From a checkpoint of a small mixture-of-experts model trained on Wikipedia: 320 GELU neurons an expert.
Below are experts of layer 6 (counted from 0) of a mixture-of-experts language model. Rows are named router (the router's row for the expert), up (a neuron's input weights, with its number) and show model dimensions 0-47. Each number is 128 + 24 x the weight over its row's rms, rounded and kept within 0 to 255.
After each expert's rows: a language model's description of what the expert responds to. This comes from a sample of Wikipedia text that the model never trained on.

# expert 16
router [165 138 118 182 136 155 147 100 136 127 122 148 124 117  95 162 107 139 144 120 102 103  86 148 102 119 141 119 138  95 108 136 112 136 135 161 180 133 123 154 138 138  83 113 149 115 132 127]
up0 [103 183 123 155 166 156 131  83 110 104 116  96 119 152 168 152 138 126  77 120 144 125 127 113 109 131 108 126 147 123 112 158 105 136 167 135  85  81 126 131  54 111 174 116  96 132 102 123]
up1 [130 150 114 106 126 153 139 126 139 109  84 114 139 138 141 103 164 123 144 150  90 101 117  96 147 169 134 132 136 123 121 110  76 159 161 147 108  90 151 148 127 101  98 133 129 125 165 127]
It responds to: Word-middle syllables, digit 1

# expert 31
router [126  99 184 149 107 145 144 132 148 134 127 149 107  74 122 159 141 151 166 103 118 131 111 105 162 134 119 182 151  97 150 166 110 144 107 116 140 137 147 160 109 151 128 149  84 155 165 113]
up0 [146 119 120 136 136 118 118 115 126 138 141 124 117  97 128 146 156 144  82 157 140 146 108 151 122 143 103  57 169 142 142  89 106 156 155 126 129 142 139  97 114 149 145 157 118 135 138 145]
up1 [ 89 127 170 119  96 169  83 125 112  90 100 113 130 166 151  98 125 102  81 122 159 122 132 141  95 125  77 140 146 143 109 156 145 142  99  95 163  84 135 136  96 121  95 128 149  98 118  96]
It responds to: Place and surname endings

# expert 28
router [170 123 104 120 143 159 119 109 140 148 126 171 134 121 117 137 151 151 118 128 137  80  65 131 123 121 125 132 123  97 114 134 120 139 128 116 152 113 110 159 122 153  74 101 168 130 141 102]
up11 [109  62 127 112 130 192 109 127 115 137 132 144 116 155 121 131 152  97 146 125  91 158 108  93 105 147 126 135 142 101 122 119 105 152 141 123 128 138 136  90 131 133 123 100 137 157 114 119]
up12 [120 192 123 117 104 123 135 118 127 161 149 118 155 121 147 104 159 147 133 182 140 114 144 103 145 121 161 130 135 129 118 151 100 140 122  93 105 127 134 108 145 100 139 124 161 130 150 178]
It responds to: Capitalized word beginnings

# expert 14
router [174 188 155 146 134 167 160 133 141 108 116 162 105 109  91 139 110 152 145 108 135 117 122 145 139 115 107 147 105 116 144 125 108 125 111 118 108 132  72 158 143 145  92 167 112 139 110 117]
up0 [139 144 130 111 104 167 120 130  93 162 107 109 122 118 141  93 132  87 142 124  96 119 120 138 133 116 176  93 126 105 109  96 138 105 107 136 141 122 157 215 112 123 127 140 141 133 153 164]
up1 [ 97 176 136 130 122 125 155 150 126 100 120 118 151  73 118  99 143 126  92  95 122 116 122  53 136 123 163 114 130 112 140 154 134 107  97 117 129 144 121 104 145 142 147 127 112 159 156 141]
It responds to: Spaces and table-cell tokens

# expert 25
router [142 147 101 126  93 179 108 165 155 133 127 135 129 136 101 197 140 156 176 129 188 123 116 125 134 101 127 131 118 127 125 132  91  93 153 165 142 135  84 137 107 149  97 143 133 117 131 104]
up0 [100 164 159 179 106 102 126 146 162 156 150 137 110  90  83 125 119 156 104 151 118 101 112 108  95 155 111 148 119 139  99 128 121 109  84 132  86  70  92 122 146 143 121 103 133 115 123 115]
up1 [156  97 146 131  90 113 130 110 122 116 157 124 137 131  97 127 157 128  61 153 139 119 159 152 136 121 148 127 125 100 147 130 115 167 134 158 104 112 129 187 142 147 172 128  64 178 146 155]
It responds to: Lowercase word beginnings, prefixes

# expert 21
router [157 145 176 105  86 156 156 159 101 130 142 145 142 116 149 154 124 154 128 104 160 147  88 117 139  85 118 138 122 109 108 159 101 123 172 160 182 138 117 156 141 131  78 112 149 142  63 133]
up0 [107 134  94  99  80 112 135 128 131 124  73 177 160 134 154 134 120 105 123 123 133 121  84 154 115 117 141 127 175 120 127 109  78 143 137 124  81 140 183  96 123 161 104  98 108 152 111 147]
up1 [163  67 159 116  85 142 165 128 103 171 111 147 143 108  94 165 106 128  93 139 120 128  81 137 163 111  88 160 147 130 194 137 145  96 147 161  75 146 101 114 116 111 111 125 173 152 142 132]
It responds to: Function words in prose

# expert 23
router [181 132 132 138 134 166 168 147 147 102 147 150 122 114  97 126 146 162 142 108 149 108 136 118 126  87 104 137 103  92 123 137 111 118 110  95 139 133  63 142 136 130 117 124 108 158 104  94]
up13 [ 93  88 134 117 156 130 106 141 147 177 175 156 145 135 141 131 166 141 127 144 121 103 137 119 171 120 103 155  79 142 128 123 122 126 131 146 107 115 116 114 134 103 122 105 121 156  96 142]
up14 [116 131 114 149 124 152 136 113 112 135 119 171 118 125 204 109  96 118 157 144 124  92 132 110 103 155 142 106  98 133  85 153 109 117 150 103 126 111 134 111 102 112 152 102 110 121 129 115]
It responds to: Capitals and Roman numerals

# expert 24
router [144  99 106 178 113 147 123 161  87 118 171 161 101 138 124 132  75 145 155 151 144 112 144 111 114 106 114 123 128  81 174 122  98  73 115 128  95 116 124 100 130 142 104 153 108 133 101 105]
up0 [106 127 122 131 143 149  99  88 152 138 144  91 130 156  87 129 149 118 123 133 135 135 123 104 124 142 144 166 192  95 149 118 108 123 125 189 133  98 146 149 144 129 119 180 141 133 101 135]
up1 [117 132 114 142 119  88  92 124 110 110  77 112  76 136 110 163 107 143  83 135 121 157 147 128 150 116 122  99 134 163 119 115 151 171  99 115 100 120 115 137 106 112 105 117 161 136 127 130]
It responds to: Standalone space tokens

# expert 19
router [139 146 154 175 126 161 134 145 120 129 167 139 138  84 154 170 138 143 119  95 146 113 138 135 124 134 130 133 157 106 145 139  87 140 144 104 112  96 131 156 111 153  99 142 134 123 102  88]
up0 [137 106 167 123 127 132 114  90 135 152  75 134 155 101 113 131 151 140  87 111 134 129 127 132 164 117 101 132  68 164 120 167 120 127 143 148 135  74 142 179 106 113 137 147 101  92 124 132]
up1 [163  90  85  95 123 117 125 110 161 153 147 113  68 123 129 123  68 125 129 112 154 107 111 154 114 139 149 148 139 133 128 111 140 140 138 121 133 105 166 159 165 143 124 160 115 108 134 121]
It responds to: Clause-opening function words

# expert 27
router [122 141 128 161 118 150 119 149 107 163 143 141  74  58 118 132 123 163 146 119 151 143 135 117 118 104 102 120 164 124 144 136 117 121 104 149 155  94 114 137 110 137 115 119  97 115 121 103]
up0 [143 148 112 149  88 119 143 131 123 133 180 116 167 133 127 127 120 137 115 106 125 140  30 114  69 149 168 128 122 118  97 154 113 134 132  74  87 114 113 147 109 117 130 152 129 146  74 136]
up1 [121  53 157 124 131 142 133 104 128 112 134 157 140 159 121 131 123 176  98 143 131  97 144 110 162 140 101 130 139 134 114 109 128 148 101 154  64 148 143 116 129 148 165 102 140 129 164 108]
It responds to: Line breaks and row starts

# expert 6
router [107 191 173 158  93 107 150 148 108 141 127 153 107 145 153 151 123 113  96  85 138 144 150 100 139  97 103 135 100 114 104 147 131 130 130 158 147  93 126 134 132 170 114 134 154 126 150  84]
up0 [130 120 115 132  91 109 135  97 117  91 103 131  89 175 144 120 143 132 184 180 151 126 118 150 113 131  73 142  96 117 125 125 115 138 130 129  75 136 120 131 169 167 104 147 171 147 127 122]
up1 [134 129 124 105 139 132 109 127 101 120 133 136 101 114 132 118 181 189 156  93 108 115 119 151 132 164 136 147 117  94 119 151 125 158 144 155  94  72 118 123 109 139 128 102 149 103 140  73]
It responds to: Verbs and verb endings

# expert 5
router [ 99 117 111 197 141 123 130 148 102 150 119 137 111 109  79 134 146 105 117  93 157 101 112 125 134 111 115 130  70  79 146 136 126 127 123 132 101  83  91 107 123 135 137 139 130 122 103 148]
up0 [130 123 112 121 154 123 114 155 119 149 155 126 105 105 106 127 109 121 224  87 154 137 151 179 146 141 105 109 115 113 115 148 148 127 204 134 121 187 112 108 121 138 102 108 138 139 107 137]
up1 [ 99 108 156 156 123 140 123 108 110 115  75 134 151 128 142 113 161 143 135 124 154 148 121 110 163  80 104 110 124 110 136 120 133  94 120 184 114 103 150 100  86 135 117 116 148 144  99 138]
It responds to: Infobox and table headers

# expert 26
router [167 137 138 131 103 179 130 164  76 133 118 134 128 147 107 146 119 181 115 123 171  89 123  99 155 113  92 142 132 120 130 121 138 135 154 116 145  72 115 136 107 176 126 145  75 135 121 140]
up0 [ 83  83 112 140 126 154 116 132 135 121 139 107 118 115 121 133 168 174  87 128 130 101  85 113 152 174 108 115 155 115 115 114 132 147 166 120  90 108 146 191 132  97 144 121 127 104  86 119]
up1 [148 134 154 143 146 124 124 121 152 130 127 140 225 111 130 143 119 123 104 117 108 108 148 143 105 117 123  99 132  71 134 127 108 160 132 101  83 153 116 108  88 122 172 151  90 182 133 129]
It responds to: Function-word pieces

# expert 18
router [156 188 118 154 122 168 155  85 148 110 129 148  75 103  98 105 123 173 132 112  95 125 115 127 114  61 124 154 166  86 131 147 122 116 166  74  92 144 120 145 134 144 141 124 117 110  71 147]
up0 [139 120 164 130 162 110 131 141 160 107  84 116 146 106  95 113  92 120 130 136 106 134 105 184  75 105 117 119 151  97 157 149 109  94 120 110 121 156 171 168 152 130 132 139 129 111 103 107]
up1 [164 152 117 159 109 116 141 107 158 148 125 131 107  96 148 125 136 148 139 107 133 138 131 157 117 125 109 114 134 129 101 140  45 153 136 126 112 158  90 122 112 134 163 125 138 119 141  92]
It responds to: Sentence-ending punctuation

# expert 20
router [124 137 124 106 138 139 190 134 121 126 143 146  97 118  82 179 137 118 159 127 134 123 115 146 137 131 131 135 150 164 152 129 153 128 144 111 117 137 125 129 154 150 144 135 117 123 136  73]
up0 [ 87 125 102 150 144 124 130 117 112 188 145 118 125 133 188 177 101 134 151 166 184 129 114 146 132 100 139 119 138 141 135 171 130 149 151 124 153 105 154 131 139 104 150  90 182 110 117 153]
up1 [ 96 113 106 138 101 123 135 128 168  84  86 131 157 139  84 162 110 118 152 107 143 137 123 117 144 147 152 141 119 102 105 135 112 167 143 150 131 109 107 144 195  85 128 136  98 144 118 128]
It responds to: Foreign script bytes

# expert 1
router [174 108 156 123 130 166 159 102  96 161 132 138 109 146 120  90 166 100 136  74 132 126 117 171 165 135 128 117 124 141 130 142 121  96 147 137 145 130 128 173 154 132 142 167 104 141  96 110]
up0 [126  93  91 124 138 121 132 151  98 132  96 133 124 138 130 140 148 118 189 134 118 124 132 120 153 122 141  97 124 151 165 110 162  62 155 125 138 141 141 143 139 120 145 105 105 150 107 130]
up1 [124 117 145 166 124 190  99 139 100 136 125 127 157 117 127 153  93  91 132 118 153 146 144 137 146 126 119 104 162 125  99  94 108 137 167 141 157 111 123 146 123  94 169 142 159 134 138 177]
It responds to: Adverbs and predicate words

# expert 17
router [127 133 165 175  73 122 121 142 108 152 160 130 134 110  97 107 134 110 105 101 125 126 129 129 131  73 104 128 140 142 157 147 131 126 113  96 117 121 137 157 101 161 136 113 132 148 151  96]
up11 [140 120 143 139 108 105 136 128  99 139 134 143 155  87 141 126 118 133 115  95 120 123  91 125 102  83 131 111 100 134 132 160 138 135 155 166  99 134 122 115 122  96 141  83 168 132 109 119]
up12 [134 124 164 169 116 133 114 107 126 101 132 106 158 133  93 133 132 121 126  99 132 107 154 101 143 111 127 135 156 132 123 133 121 125 158 123 147 151 131 144 111 135 182 119 120 162 130 128]
It responds to: Nouns after determiners

# expert 7
router [128 109 127 108 107 133 128 129 148 118 148 138  98  89 140 147 124 114  86 104 105 126 141 117 140 139 141 160  99 145 168 167  83 124 124 112 121 134 128 155 144 128 107 168 128 100 123  76]
up0 [144  98 145 125 124 157  98  63 152 129 116 126  99  82 140  96 129 101 157 145 149 140 122  92 148 153 163 127 144 138 128 123 127 116 112 113 111 107 121 145 126 115 143 140 154 160 108  91]
up1 [117 172  99 100 149 151 132 144 151 126 137  94 126  91  94  93 141 135 136 114 130 110 109 116 121 124 137 131 130  95 128 136 137 124 127 121 134 115 133 116 115 128 116 135 121  96 200 171]
It responds to: List dashes, mid-year digits

# expert 0
router [115 135 130 131 153 132 177 139 113 123 130 145 176  82 107 147 137 157 107  95 144  85 154 131 153 117  95 135 121  84 168 137 107  96 147 107 187 117  79 137 142 110 112 149 168 107 146 138]
up0 [108  98  90 100  96 125 169 161 125 137 123 130 130 130 122 122 139 150 147 127 114 168 147  37 120 109 121 110 147 127 133 110  95 123 121 140 110 109  98 157 121 130 159 159 119 155  88  92]
up1 [ 80 140 114  88 126 144 159  77 115 104 145 128 139 126 117 113 179  82 144 119 146 137 111 144 140 150  88 196 130  87 114 153 119 112  81  95  99 114 114  63 100 149 130 149 136 122 125 103]
It responds to: Table cell separators

# expert 11
router [122 141 134 117 158 133 119 152 105 123 150 160 111 124  95 128 145 159 147 122 105 114 134 107 120 107 134 136 145  99 147 171 113 101 135 163 106 111  99 138 155 120 115 151 144  71 111 142]
up0 [120 153  80 147 156 137 114 118 137 158 104 121 145 121 137 137 156 154 173  77 100 173 146 120  98 122  89 120  95 119 147 173  90 108 135 122  77 122 123 126 126 122  86 155  78 127 115 155]
up1 [108  90 143 128 121 125 147 109 154 144 152 169 116 169 153 111 108 107 109 112 106 152  91 139 110 122 127 152 153 118 154 129  91  94 165 112 100 107  33 114 102 121 159 138 116 120 142 139]
It responds to: Mid-word syllable pieces